python train.py --n_layer=16 --d_model=320 --n_experts=24 --experts_per_token=2 --d_expert=144 --d_shared_expert=0 --activation="swiglu" --moe_layers=[2, 3, 4, 5, 6, 7, 8, 9, 10, 11, 12, 13, 14, 15] --router_score="softmax" --normalize_top_k=false --routed_scale=1.0 --balance_loss=0.00945 --balance_bias=false --router_logit_norm=2.0 --init_std_router=0.0178 --lr_router=0.000352 --vocab_size=2379 --norm="rmsnorm" --norm_eps=1e-06 --tie_embeddings=false --optimizer="muon" --lr=0.00943 --beta1=0.95 --batch_tokens=32768 --seq_len=1024 --train_tokens=245300000 --steps=7486 --dataset="wikipedia_en"
Below are experts of layer 3 (counted from 0) of a mixture-of-experts language model. Rows are named router (the router's row for the expert), gate (a neuron's input weights, with its number), up (a neuron's input weights, with its number) and show model dimensions 80-159. Each number is 500 + 40 x the weight over its row's rms, rounded and kept within 0 to 999. Numbers have three digits each.
After each expert's rows: "comes after" lists some tokens at least twice as common just before its tokens as in all text; "gets" lists some tokens that make up at least twice as much of what it gets as of all text. This comes from a sample of Wikipedia text that the model never trained on. Tokens count by the router's weight.

# expert 4
router:575504544536483423532491423509503488514472466557483493415478488506553572446576547461534379410561504469486553493497534538563447488417582512475505509542526578500496506474528452537512518497556505520500541527488431452489542505542470522545494385
gate0:480524454471517488504465491512453578481467503450445525509562491488516559525581429400499508469511488512465498499472492446458520531565544480547455456424586504632498497489540473529467563444523517502565449537520350604498464417504503537527479490
up0:579526494509453568530453447476501583487423578563558419420512554516491508481478536514573455516517448474524510516488448486584454521518474480508533587483458522477438496522512538521465465536436504493482500529455569425478550509468542426453458510
gate1:510609507600505574454548513466494535508507571579442535420448469534449530531478444452419597482531488528520492488488454466506450546518503463522460467458536483441490463548451467525509487494500524468482486525442480500491529538507522535456471480
up1:503507516559559555525530578477550533554530559481540579487522480458484541500514519500468506436494528489530453497465494450487468543515533423507517532433510410477485508536472538528499521455500515522540527607464489498522628502476580585503510512
gate2:477414467522518395444503615478482459466521458497516502603526473527469515560491498491489487563484552540545466474562484452522519493510420496563490517489491511499503479487523503478523541482570483494466492457466513497535427452522495423446494534
up2:515485463462460460474485596492492482445551495523516487551443515544478551548488492494482455529491479512518465483517479475447526516515495444543472497473474490542500465490459495481536549525570500476459542492484515534490414443511537404523457498
gate3:507457479536548491467526491493556508510523522524542465521567573492486523504460542521537491505594496536519539502432588561553549524520478487516563518547510485549479471502495506536503505479503536524513433539493488551530421594512556526478532518
up3:474508551501446484440468503480541515477485544550450497492508463500495518555489475465476499517485493579485383511524467556536554526506469526471477551523451519525409558489506500511510519484547456565489484493524438470493448447462486440492493429
gate4:539470526495526558520452554482490570514442576558469528472452532497487482521384582487511442456472507520499537483479494497537543533583502485494435495516509468504484546506497505510521488429500475519560527526470566517525513476443490516547478578
up4:557477528486563486493524479479520517560456545538479487474469537471488519524507578511470458442488488469516548492473487490489476506522523529544492473568455426536508571508529485533513460441521488540559530485412517517467460431446469532530513578
gate5:517477462501502493495442535533484456555527502450483547477464511546441484469528471497448434605549512505493513502516442537496424512458466564500476433558501507514466495538473558418498573480504530521493489501452436606494470553500552607497546548
up5:416577492495495519458397543434527535539461482452538452487499520476520442536550490459496449563566413519490529482539448427500442505555532493460539492496533455438507505498530517551555566526504460543459459489483511554394501481485492477476428516
gate6:491456451548511558474410509508523465503572410472546538528478445457516457499402480512568519491498470538518531559492458519522470457563510399544518584559469590531580468517514492492441469556514480466437453496471520527515495460456498467518506516
up6:529532515457434503477500490496496533492419521575466472513501510517470564504553483506484554564489491513480460467545478454476561558486454535478419418461551481442478520527510502448555494513482499517537514477525539470487517542501538495418461557
gate7:423561487534506481526536458488489482494476544506532443610493472521550556594522521503455465482573565474427484422565506541464521495538499470452482527503476533507454479550493514539477523506458475476515450557568512536508489508509481501535430515
up7:443467512503522439537463485453573507547465507461519520475550522483501457492504488481561548536491542453462533522448499464450465505487496519512436482484469514468564489579580572479475552510506484516538511519507521449496457493497502460445504402
gate8:517528544551477503524596470511605544516466465502517555541497492503544452484509483499545591563511547475478543470522507509405509572546507446485498483443555485514449477479476525525509507522487518547586495524542481471544545467459505525533507524
up8:498548478510485494468576478539479561495474556526503446553485496494607485537478548520543527489544450556463514494504493439545514452458501440500481499468568473448509505480456462505487531590467548520516548601523490453466484503529491475530540549
gate9:448520500485552482402508520479488476478496525531444564516463491460476457492436553545524469506503539516463534488475498552509467482534443466474471409467492463457512519542526509509484545478420465449551567473425579482493545482426449517530449474
up9:472533449477561487431503479495469496455507473488492530484492501507477517466469461492508436440526569491539457501496489568477481472516485436514473403502592493524507485571506504565501522466510412461475529452458518467491497543463423541508457506
gate10:483546510447465523484556450459438494470404476481527515509505504521586515504497480522504474538464460487506563495530521485491492497484470479561484488464537500567540489507572491513508501563509515502547344558487465502504453476475499582533477503
up10:511496500503521490474448536486521552477458493527562489528467507460583492505500521435503520481444485507524454487541507510568464504481442451440538583472523504448436465523532425536443576575497521521449508524479497473530559555485480446490482520
gate11:543495445565561525477504466504496489544479469475443468428496556492480518455455481550471444525547498456533607454500433484469452456549501456494457476525520480527540383534513505481530536500500502555469526474508504510489453480480447422503443519
up11:532558406515580524532490509551549468544525414461412509437515571532500529467461425580528483505518518420477596494551474513430423508563483465549508476524430507550490435519529503505543511511498520483469536469489473509471431478461487455450492461
comes after: " |", "|", "2", " 4", " 5", ":"
gets: "5", "4", "2", "8", "6", "3"

# expert 16
router:527496510556486505534516512471534456446475401452451554514519496484534490504461474539509440456526504575561573473496469516587488518488503467479525470457528479524544463447478501516551516512545456530577403483464523490533471563522522523562406555
gate0:487508550501482459460465537517522509492521494489490438515525554449518509523437497480521499539454535520539512513476560487508544583452455459523644430426517468461600536486427497598458581471527480466446466492458550547516441518483524437500524486
up0:442548547476512560512514502493557495562572561517454507509486495520499565507519418504469475520509530541480517556431507589442561478475483535505523507495532484505584475507480418568532486420480529500503525540519478459480526513543431534510466446
gate1:563552589487492440500496455466420520510485431542568514448523483486469473545478555497458473451485509574508466490487456490558566506508486520470542493575515517539450569472506552508452512430504479531495509427467501461558537453503518496496534525
up1:489495605518419476447511497499435512475491531494487523461498556487471488497457548459392536467534531611521480430428520471439530502597467515500518498521486505527492520513505522537448515439544476450531488444544583463482508528472525478528536511
gate2:491524532506501506482542580476507515536524508569475556484524505503483435455576504523508544505502480485554520465555474514503537496453500550543534454473478465476504496493544548501474455571521509614414528479549497434482448523482510577536378523
up2:471494534438432544498545406511489506488513525548474493506557565509475481521493413460546542478496457497501494410545476476543436483477493479544491488490549573538501591464482476518522485523448496458505484515458476527562494501540503536481477483
gate3:476575471547506531542511461494475535482482613522479512498591544599493515500534495518467562503482523482493553532438520409518531486471568544522452515473464481429550490529523580477483572474406546482560564486493501522544488536467423509482458453
up3:455614465508527582507489553469498526451503571503456470507521456627525524550512485505485528527526475523487514533427497453528519571453499531555446534484463468467539478530524493521463557468444513491553519530437439476474493513514450497509522391
gate4:412437540578553499487475555545474502455532559515522475533554477573427503539490454559460491461487521454515466426522484567446498530517507629516451444536466527507506506567540495545523555482483432446593527516485541457519510431486526514500485509
up4:507568481466486552521420531524485523503521465436507526546578437511523509539479427461588575489499530542499580535456529469444495507512504434494512518568467532489502484487608480536458507521562487509553503473493437507517487468447599489482571508
gate5:488462542494485519462531492445483430510571475572496557470498508487459487515458529524524541447506502522454537471545514502567477623476533532557504557485511517466447520512503496553548533492599586466537500487502533419569494453493504525425513531
up5:512499546574508540498503508504494480539492492554464457500461422545459554501523500483523452414515475517435526442528498549523460591477480501514470543458523511526536466428501484510497548520488528453543495526526572427498524444480467487458545584
gate6:448523460559506458516467591413509500509590536457555524531503548521516530469428444527511520588486526516452571409526496417496481514464454477461530528461486365508568472472508420480423519487533446459500461531483525491495467440484537510447510496
up6:545518496545427427484482509622501451499519562530546480371488442459518450508515564449500429472518550531534473619474567488467535496495591512525508582492546498501525461462461525528500449500513570514566449525549512471520568582435470453564608512
gate7:529490498415485508516499604508511413483576501482540548519497519473480497440547502513437483502545469521546439532510534486514434487498479497453525423517527472464533424464491524519489424514492438528445479563486478605474518509553572546450488490
up7:441540506461472484484515560556500516534425465479506474507507516501568522512467553506534484524528539496496417482553517493539465533508537428401493571458548499450565470522505517573467483447510527576453456516458498492533532481440537530453510527
gate8:447473538438490567524476537540493435427466524461478486548555449476433534463504514529530502498524427502542540538478544493501512464482504528437466483491503538515529498554497445451478478478539536479468526544566505478417528512479485478511524441
up8:483460470590536465492427444486533489567519495569528551415497596514518489513492468465484470489466498482457488463544389520497478506520528486551578477508489456483445479459515513498501486520478516458551458465445489462517483468562590510489481547
gate9:460494520508495523478523566475523519470571541503453468559486561570518503540535485450447563481479525467472539479489494495502435569486457477482426479517478427465547508466445478479487474469499487519550423494556437526514513488454427429559604426
up9:469517483434475469526548558514559493486445455550448516469399522498545557530414475513525471570473450531550552501461537435474457470443540542553539511542508409516536526514469535494539544487458532490526464537537489500486458564488494465546591459
gate10:518522505539519537512604538591512542501542552526454538510523531546541491559486521440610486506465483497489498489491477490493533511484583506473510445496544476462510489469542541559476491440490539542487467507548513546534481533445472501504488612
up10:499478445427436455505482475479516483507569527537458526475470517520562543567476494468541445490552476456513462476397478527440559495492524548471579429485575439500512485507526504623483496491454491520520500481493493501485544470528531578486444504
gate11:495531467487532582467518479485486499493542457581560494489491490570480532468526478561581525501538474522510533553472471474500562493411531436507473512510446492484464400572531437566466584521498484501468462496478494485515454508518605492525527476
up11:483559435540482443550555469498443467448561448437522534465485481529556508609540511508504532522473489483529544493460540543470494472472481566509500521484519474514516489507525476532448504503491530516508469513456472512560552489413480487539534550
comes after: "ra", "ri", "b", "e", "i", "re"
gets: "e", "u", "a", "o", "i", "z"

# expert 7
router:548493468511463478510465511450508518457527460525490472402439464475540467481530520449553488518540536470422561440473561505520493471423572485527542546486523514547567439467472450485468432473518510501523538520556510447478532459504450563514615415
gate0:488386577522540498572464520509487470439524553536535505564417530476450529514440531506493518552546538536616511502564416481527468487478481535465540425486465442495511501525467454450470549438465479480540475536471486453486519575477489525540489572
up0:546488483520541432437448470519443543507428466516501502511597511541517464483496538512488534458538493496513476579524374529487520458515456501526518506503443509427464494465544508534499471509542558456476519550510501491471504442510530487569493437
gate1:520509490452489419455499522558525544500534500483498503514549553535537397537503504495499510561472519469483464476468504416475512458543542540491500485505521488541494475527449522504440541597519476487473539509476479552551490511447456467474533481
up1:443490472465518528479487432429438477449493454493505501475562463497505591512527459527475505440500475557544455549530436539520536499427508481482458502529499454458514514520511513538524529452497556499506514500584485560415495475432532508499542485
gate2:443478509555471494496448493445501425510486498515479517519500478482437435558478493488475535520500483525510496482553478515526490528501476514525543509490482503461589493387468513437466480541445472477574495394518534549498472553507509462509542520
up2:497514473404437442469566552441526492460462461440494500526491586486499519556581480546520474524480499555532482363556465449540451498548556527505555516551468519476517490499504444482519466469480470408521585515497532474446472507443576543481494457
gate3:566421488505482501492575522525539476446552464454474470543552496474446424470525531535511428531540481534493501489539572505509547515503561488534517468468532509416487481534513522503441516521494528469478541499534454507471503470504513501557443597
up3:484472513421510545520502555520488464550523497429510581526506472420514479499518516521514453519514491600438540475527518496491530507528493511510466487513496542414513517552506507470531432446567495528502491492465523442485560436557534476511480506
gate4:522593458524564474474449468475514443544521565434492493530480530521462520508451538513470436534508526477500527505417528488462535614504589527531491442483467405489534495502464553459508505517443473472497490485467465585501515512444517514533464450
up4:529519533449496477554409498561470493507527489535453496514490550525504494555606550510556523469464422509452427533435525466602441485472533491476471408501512531499559486494503514552564501481520495536502479514495528462524464479493525483525493472
gate5:514554532487542474492514547529506469522492446418486457550513522503412526530534549455522537509468515492570487472503521472533486491516511539532567541492473498482503496465464496571464487515517481539540548506450538467537491498452461543487458515
up5:565484531500545496504534554485482516434453529502525460448562488544432420490507471551528516427457524527485450551487515522472499495481506524473462531551545406487516533523519496493463558427445465518547458444527513555439485482457484451531557499
gate6:546494571536494444434477500538514562462494551494474515520460549557528455480489535607555478457404489535485547531486442472529452540474500559475513532480456594569571498545535544464448549521459507513429466477574532509517473485517491511560437564
up6:525483535519441446451488506437532445483504511557524508492464422476553597481558486463514467533470555510500482472494509444545489479445411503451464486479479531469569454449447506462478472522533524522529515469493491391502511478546511441551536497
gate7:482485559436534404575488478497549441491446470518538500469515512523487524517495487498497510471514466568545519496514478501523507523495572495425525524504416540392536487509465515469470496564488459549479490486521454492568464498537530472545435586
up7:503509551492412454479504512537484515483439478442521465513492421524565488406467511599516451520387510488541497493507522505453486511424508481428537595457525498434519502503502520458551536556401491520521588518562456518560542559492478552496494547
gate8:420564564573552515498450534562546491467497496495516453534516529596475485502548531544518533470479562477468493543579458414589507563503462466462570523434520507481544528520459460531407476492489486523476480455480454495497447459509499536527499499
up8:462524463464533466505491560537514512484484518538454529551509514509543473517483524426502467433512468502479469519494490492549552560385510447492487489523484492480596559532469509485586487516532474491476512531438543482491512525521463488468475540
gate9:521576484526500478485477520517466451511466529436533522552512467503491555454579459552557488458457433474456536463522511504490463516489443535463511499538458478483546451509555467507480520482453487493511510506430502568463468491497479432443449496
up9:520522463468515556457486536505489560535582489518471481487451500464509536533428459434496472445455502523456476544474491560578507470555563496521488478503565481470501492472442466507547526543521497394405541542528403489520516508413555564409467501
gate10:497521501520443540462513593555476529483486572546493455488504498496541532494461485495521506560501479511511510503545456531583508470465484474515567531419459484505513535471572521447440556491521469508503533474542545526480471565437507573519523461
up10:439535422503480448526488563496505510492518469511466526536544498503532496490466414571440450511489478549524482527604497440496470485476486455518448551461534498482446422532561488450420534569493530407448527516527442459492581525581473493503520461
gate11:483414519479539482479520567524426479485460431420537420552489463490509493529473573523432488529513484545573430489492463471437542563448515452492508496526473532432535561487464448485530524553477479519457535489530493505475450562499488522500513523
up11:481541520456519517540439501512493490498533560576500413497501487569530514452430575521465455517421506497473453468512481503442545472451455516476500479552518527488515464554541479520499514537474478477559516446509550617529515513530520506477536479
comes after: " |", " of", ",", ":", "-", "."
gets: " A", " a", " M", " L", " D", " F"

# expert 21
router:577549479458523462496605454547462527460483520551588517444482535510463520497473466456514427505510485543549468562518545511533443529509533489488467472546457536512446483491506512474466464455419432478561485482508420522526499488497558524550541474
gate0:504518565555499492485491448470493467580476456531527572505516484516535575559595476497549476492450456530478482479405563540494491468582496551454484529520509505456484499568480482446491534541560503545519529557497506422450492526468456535530580531
up0:476515550502491473470484517496444476544506474542515474515466520481518591548499479572484500566483502487483462513423459487465493474430524498466473509530507533477529539536474502511475583462552488490443513526481515548504452533567499534536537564
gate1:538557525544512513488575534506503556508440525502389439455473415554489492478480485492584488564504449436496544507540460478496483579520454477557507509527482549493512490515503510545474578480494522579458432492413505536440497475467471555513514470
up1:511556538530549404477541484550499560423511567488537561508506485549418490490453506509531449519524502460560432538515505479469482513489524523519460463518466537534508479446509481472481574454516529580414482503454481516507511483482511542449510480
gate2:461464533539559443530508508468458544474453491480539495554488529575565498449489550450522576476497577529485464465484477578543456428478616424554516487461527441496500586481501455423437479534520514442500494455544520534521441597524445544538475544
up2:465486536514492548568503504466460464464416539541491471499516515514509563529454486461557478439530555529468453484451516504502510460410487482484523444540426398470484556554468512533542502498573501446591460459518554533471473527494525484484472452
gate3:533570509476524488537507428468455522571504517498502543442447459514476504511443466507494500443528517490491501431515478486500481407428416449513475472559486493498461527460548484475531553462531536448436462425472448530554507520533574490462520464
up3:426451519461484481450488615482444509445464487479460509610482510449498482549471530470542482570521481417515456505552576494538536556472508545487510513522529520533498548482567512504493476393599506502544494486493458499451522459469542494485414486
gate4:486548520521486566472504444448561455521580432463500501628558479495524467498574568437492539474546545487513440503561489566500481439485500544455531531482509523449568481484493493442494465428468530477467513533504516500505464443483439468522469582
up4:515475541471506493521532507543437583490423544505550546396464540495486574494462456503479520485472492462569511494396534396493505514520528478558484491471549522499455487496510466526488489575572543583529494452486474518500554553522522534488515389
gate5:462492497520550532542489473473437493493547439532498545555490476532419479561503486604502565489491520436514491509530499493487461512568471518539526542486464501494477543472499455507510526478532491544509601543549528476553528468529395469466460467
up5:497538492448451514441476500551555467533462580458492605407542534506535510490470505516490426513437519481488450538534516484502481505490413479429525487496543471526524500489528578482590433433460551456561476484483520453515535480533567544496473525
gate6:482472501480454535498494439485498506478528440532517472537520468452475463526523530524499516481477535479455506408531514500454462461456526457426477507553499453498482532475474558456508538499464478489507474553474438477476475525552490527513448525
up6:478457513521522526534534450522515488569521433479472510507476486471490551523495503507483443456519537453557572509428510525563420452539487489475519530556552478473593577466470510478516427467493500548498475470483502478474435549480522532503479526
gate7:461532507547513416478492487507491479458604506546476575444447463492516561539598429537487523538471491530565489529492538423515521415510559471485520515486462507452496495540438515460388508427509501536526519500520496543499456506471469574520538478
up7:478522528453565496483418551461418527521505433476398547484463499501448508482472504485472522451443463558509489473438559531525491514541453544524474517531531510557543483514528495505556473498510454503576493426512552453551501515450492446539501475
gate8:499506472536430537493543506482493495450526452454448522537545473487453457391557472537472463502528566510457488524510508494510441600510468446531572568500521555482538445508522481509608502503496494506570526466416456520452524483471485563537499517
up8:494518473461563450531450456538446546589454563478522459464488514433548547570461533449478493535471463522534551489493510464479528413492535573542430452511531454546428593485450534523399521474451466467419466509538542487542522548533515463461509542
gate9:552499519536542566502430512519451553481492479484571484503533514486494482420467479480465505456474470526580460543546495522536601525473525476563510463546483577514453517502401473560470526449526523572503532524551471511441461509537467534568549471
up9:548480468483565559513414506455513531494531502453513510482534560442537429456468512487479465461482470508516478537506520498492526510512553434517449492537523511426543476493455444390493454483562519530542501505460471492369450519511516521482515515
gate10:501510462518551494537516446531448510546477511586531451470527490492438498512443567500449568433464508528566518514431473481550518594462420563546523526496514510521471518509595469572478437398552502500478493461581484462528567522461474486472581552
up10:458508510556501500438479479489580577426496512547519520515503523470465479536479496539443510454635483454459441607559452453480424521501575512527473537434596474509455446463461488502494532520457514507471464574535471459509502520511511510490466479
gate11:528504560588498488470474550419485535424527493443463465436527462481491523493571424492477437561480461441507452517508548537555484487448498497518579498489471475511455500471467570443543454413425455509476480527524510438404516587501506520411461531
up11:548557505475461509467469475446459505499492526517559601627484529564501543515478530463537544500531563509565459425538476565516525507545561514527528504474531482517532554530438421539466538551545494607518500492453514521521477489600457521574493484
comes after: "\n", " |", ".", "==", " ==", ")"
gets: "\n", "==", "===", " (", " ==", " \""

# expert 22
router:462450497493529480432539540484538425505529530532609578437503458540492465496497501487532570523413508525523571512543536453414509534554548535537609470487439492499443496466530547478521510524511452422457485549528381502498475453501484483545509489
gate0:540521476534492526503613477527493452491545539495525485515539546563486475539499495499494585465550517560533469538475496453490498527490501478465552533579445505477519519492531517502562471507481524514528522423467474436503462511502476507528538565
up0:456525546492548480505470447490544463530469496538532478534465531488498522457519520510483456550511500443523527470448551546468536457453498539482464502486493520483517459522447483539489527525460492547443477528548531450529503549556547466525518439
gate1:523496473517517479441512456473494475500491412450484463516475520467482484483565517506487533507471549513494521454613527593573504460494489507550528508546551517566504512517468535433475478512531532553487437516465528491455485545498506498547516545
up1:522549490446481534511519522482454510524478469575497501527518553520492502491468511488486483475516513505522453511464500481443533473562494475513447587492505525461466527523497445552535545550476432525414526525521524515524505578472476508419483499
gate2:527423568462535508546526530474491510491503564529494546539526485507505512480538434491531550480505472458528524504508537514588548449513578473512456514433547525546466452506476445449471561557527485568517435483390435493548534537481479473512427526
up2:507522484460466487381517525554506479584529610506519521453543463486462558477468559551448437452428511550506607523420483502532469473545493523539538525543403569447501506547519532522545443489451519501470515463563520537470459520501572596496554529
gate3:433408526469462518512514529551497458533489514461489467482481528505577526499419491531449511499527530470491532507503538427410473497428490509491451427471552439453514548503409491507560516525513471530557467526535452548469512445453563497463457507
up3:498475514435493576448578494530480510536523568540485536442491554485538498438477569517385536505572518520471467540442511465481420514459498442523529484497588532542530548520501488506561525570493513511557468447502471542493476457522493480511486511
gate4:459449468407518478536459533536449503520512507527498460532457458499500522486512547479454405578515492482503541518471496423507546473468470555498504433590488527545490536469473517527552502440561495534508497551510513408498464498529498472507519480
up4:461390486463530486519467525556470463522498504590513508476445479490503513488536510471472411514520552519499587551548539484505536503476477518467544471516501501521512581500501523490538461521579457452527545475554491482520411517466543470581574510
gate5:550513438524454461493500525502546505529522543522477432567512561469566503535541465542435474568492475520485438516542484544530401568429525461428556489440524518486454549481516519501490498554541457453517553473445445507469576468476442443416535570
up5:594450459545492466535476549531588522485538551507480474556542538530569551493513466490472476502486476500531447514536431464538441528432514455433511470454520516466528546491485501469523555525541504442573541472434432509515549493510458494432499575
gate6:520514513390515580546554564551415538472477566486517477548444442447562515554545488425539506548500508489564575442521520510481613518501463460474545502527508466420543490536480465504522572401519488513507505599487520549462454527487590466453501455
up6:456542479539499423494495520518544443573564436429472522517527527512483526477503492549526550483561445535494488503501554454515481511526558534452525551494520457601484460459516486472486462548521486480570386490495498518525544520474422542524507519
gate7:477538520445544428452563467485443478546533586474458407456490535609432477506495498535476544608545539496502510479500437522535535536446410509476516518499528474536510547478489499532475497483445509542473441532502576453495484539448558459591561526
up7:478541518531552570518568441502445482455509549575498481503454520591506428427493529442492507433503538583494446473451545472491489460507512432455534560488493474425531523581472516452490524604522503461477532509474532551494503463517448495497468514
gate8:560573490551474508527599509488552509513527412461471537549520500560497456469499521447460480464439497555537448513520550437474471505557509475495507476495434474535557473479527513499477491490424486502509537518522529529473526535457480475493510543
up8:482494555507538491525388520474475504480441584514561486496498549446541475533457462496638502502532498490500537516432465555478488487454494493478472528445508495445475524515471471489549496506547490468549461446488503454455485492561507433503531449
gate9:482491387504467479486567548467458556512552479470495432560432521470453473476546440510517526491529486530483502481539564534388484592542583494514453431456554518580541470510498514581499510463511534456456609479533545511446534484493512487428476469
up9:477524592513581481500478523496509429512468493527460519475553474530486540513436549511485454442477501517516498506497488458538532453530451524443549551530488476501466516458556488474486480592503468551517359503493489531525510495530532530499516496
gate10:536483533467555556538462499492484511567529512521534528536487481482488490489513526467557502433507540495503528508474526483543447463506526469488434571593494501493428560497495412528433515478502607483481469474517449459461579473510507423446530491
up10:487558549607530462500519501415472533472465499505526448451545433549481472501497543546518503491510485483480478559529558531470544504554506545475433486499519478537532452536545402513490456568525477499442547488596512488571483482473491527495471534
gate11:452481484474473514558480530515479603528529487474497579469524571492547516537505535541463536541441488468517606492475440473510490532539401446504461509520508517499480511560539436482486551534479469542504482478494528521557553507509444492450530580
up11:443482529495466523503504489504500571499460481469525498478533528477525484481569518550500556472463487491531584537477483484472555526539429491514471444560546538516482504534522498495485543587484465528482491475496524462550473497471459531523489576
comes after: " the", " a", "-", " of", " T", " The"
gets: " B", " M", " D", " S", " L", " C"

# expert 2
router:461488493517567480503496458461524506516505482484532548436494476437502566441512468456537444511481486452419498556537475476571432455423505591531569539519458530559415484570454447515563486451509527468516582524542494471497495542537450522470505439
gate0:498508501535551503529503491506498499479422507515496449495472564479498440491449572413514536460504478444542442519541479502469564504484527530520400497534473475542489527485411510495509525578473465505513503439537531570493489463459492457488443559
up0:454507455486537515464566486536464459473493563535565441478476558488486481498502586482521496491504444463484434557505539513472503465517533415487517506586472484515498520528553499509503568496549520494549535500530491526533466458500490446463515565
gate1:449467521509493522470466568456473438541502535598461521481515515526591471546490471529483444464494462474536503512605476509506466531507488498456483538445579540496463495463431496557546423422476426486553491507455501495489466442485499462515457471
up1:556439486419544537483437486545622557583471539470514519536516506440547515584612507489499571536534513501464491527536463421459511473507481520537430454480447500510454514421575509485524484515452554527549539566454499481557587484453501581495595497
gate2:558511578548501510478511447495514487529436502457531520514415492512488535465532469485509548554484540504558514566576454513503518473507431559557494403503507517496479556516461518519559497461514553471522479453548541493523442521493464475474465477
up2:488493517493504454542506447567551494543496534521519477543505459453494434485490545451475593497525418436533512556435473491560497533465458507525545479481520556555479509540537454480507455513543547428540548495456430519506491479496488524478619470
gate3:469554447623508569507454445538465553505483535462499522551472565529445527517516487493540577530563486515511480514550473510449502533450416578518470524489522479548598565461500595482523456540467497484514504490506458436460560478498504489512477526
up3:546462538510472492498428518582556519454571463494526555514549460500490478482523544447459453555524540443451510536544500494531439585520545450420571471487500515531436443518474484471544508444489506533470479565452482491463358503500473435527503430
gate4:561620505438490521522442464502517453495451497479438500452510498556466473483535541500464579516540441502561522478499438531497555494463489552479529496570533516531498534551501451468513525430498503549456472463505525420430540495522537495492521541
up4:549401527577434480519524483569495490509482465439491539569461528515457485482454528501491504492550527505483505520467552482477491509594535445546495578439528497494536480424504476511521522561543477535533478482460527493549482487466452433577452476
gate5:481542556535538498470434594438518449469537450485597561557507446501481476533547478499491487500487434477521531497490481506480443470490420508511518546471496510498503439473523521523449564460541476470547499463520506487575511480435493398437469458
up5:429525533503435546459475509512613480565522494591508432474460503511530541592464514503598471498445509462494478420462485482520504500514495479512509463485537488470556537557465569507463490568456494481476480476485496373535502523484493476493474458
gate6:463443475411483531531465550609545499447544471438547546529486455547516539541502452503565572484465439544550531538522501490501472528566469549488546508485510519527510401546520576510513579459455452561546502500561509537511499538478592620522473497
up6:502550535512504545502520546455492498397549436410475529456533521552543484490546363443493515483489498437497495500539471483468476459553524505472429491475465460540564409562524536429464538485536472479497525477467525504513470525584486564562435468
gate7:548421532472502495485505507591502422507529532537546453495515562413563482417479546565508441484437470431510538440462469493519556437534580397518441439514526495458464537468535477540499422492449445476493491530469501520533470501509466485489522532
up7:486545502539428468531479495544478512522500443411551504534460572571528489580527471474559472492559531520556510516551446536471479552447535485549498502496525524530580516534479499507500494497485601562527500515524485454487523468494505493511500422
gate8:552494474496533507519474485569510485462492517528579510481536472442516531510522540549501489536500512509516524511485470515499565466498475477473460527462508553464425535431555527533450494490478479473496452565501525519474524562544479519431468517
up8:531534429519446527554469454496518508551565449573546488506476543469537436429550486425465491491492515414498514436482475488506423513485482478511472603527507488496426500536492477501530506516533519543506489510438504503545523502508517568524513549
gate9:499520430491504505494464479440509511486500490557524520450468505547595516571500477541593513544494513529493486483538508444477513536458524491404499462453488475374577474530542451486460481516468496451500467490473489482504532486416467575430483458
up9:522547515470514537515565505482497550504506472550463510449540464541571503541497447533511431525565532520622502466526458514462549556438540513489545478504610508512523517509499428518530503478545512531566489448491530421447507557502490507502476501
gate10:543465517457496526466543451505462546443536507533497492553504553467448579456486504474544521471576449538479448534501484558479521481508520549533540508506464531502436555504541541527510506443436482429497425520490512470519459583503522511475478603
up10:481499474489462523505517438501478532499511551491487508554519534528516552448406469541572521474475527522449504494500479462468545431452507450480543475501483502517428471497510503486479477559439495579528523560519545500506454555505458489489547489
gate11:469511420488508461490478570595467520484463504515487533432521509412560490522523519478388471568534497494552475490509509513533516522546517475502469516478512501486499457516538506491583521551522534499446497473533480509504535493491490532517489534
up11:487524474454533508461527418496470487500479503501484522424531542517540489609500516518474448566523417554515492466503497476548544531536618548546491468546420429464494488515543450567506487475484557466427514510555462508496512467512477506488601551
comes after: " H", " Ch", "h", " ch", " h", " C"
gets: "y", "f", "am", "ong", "ang", "in"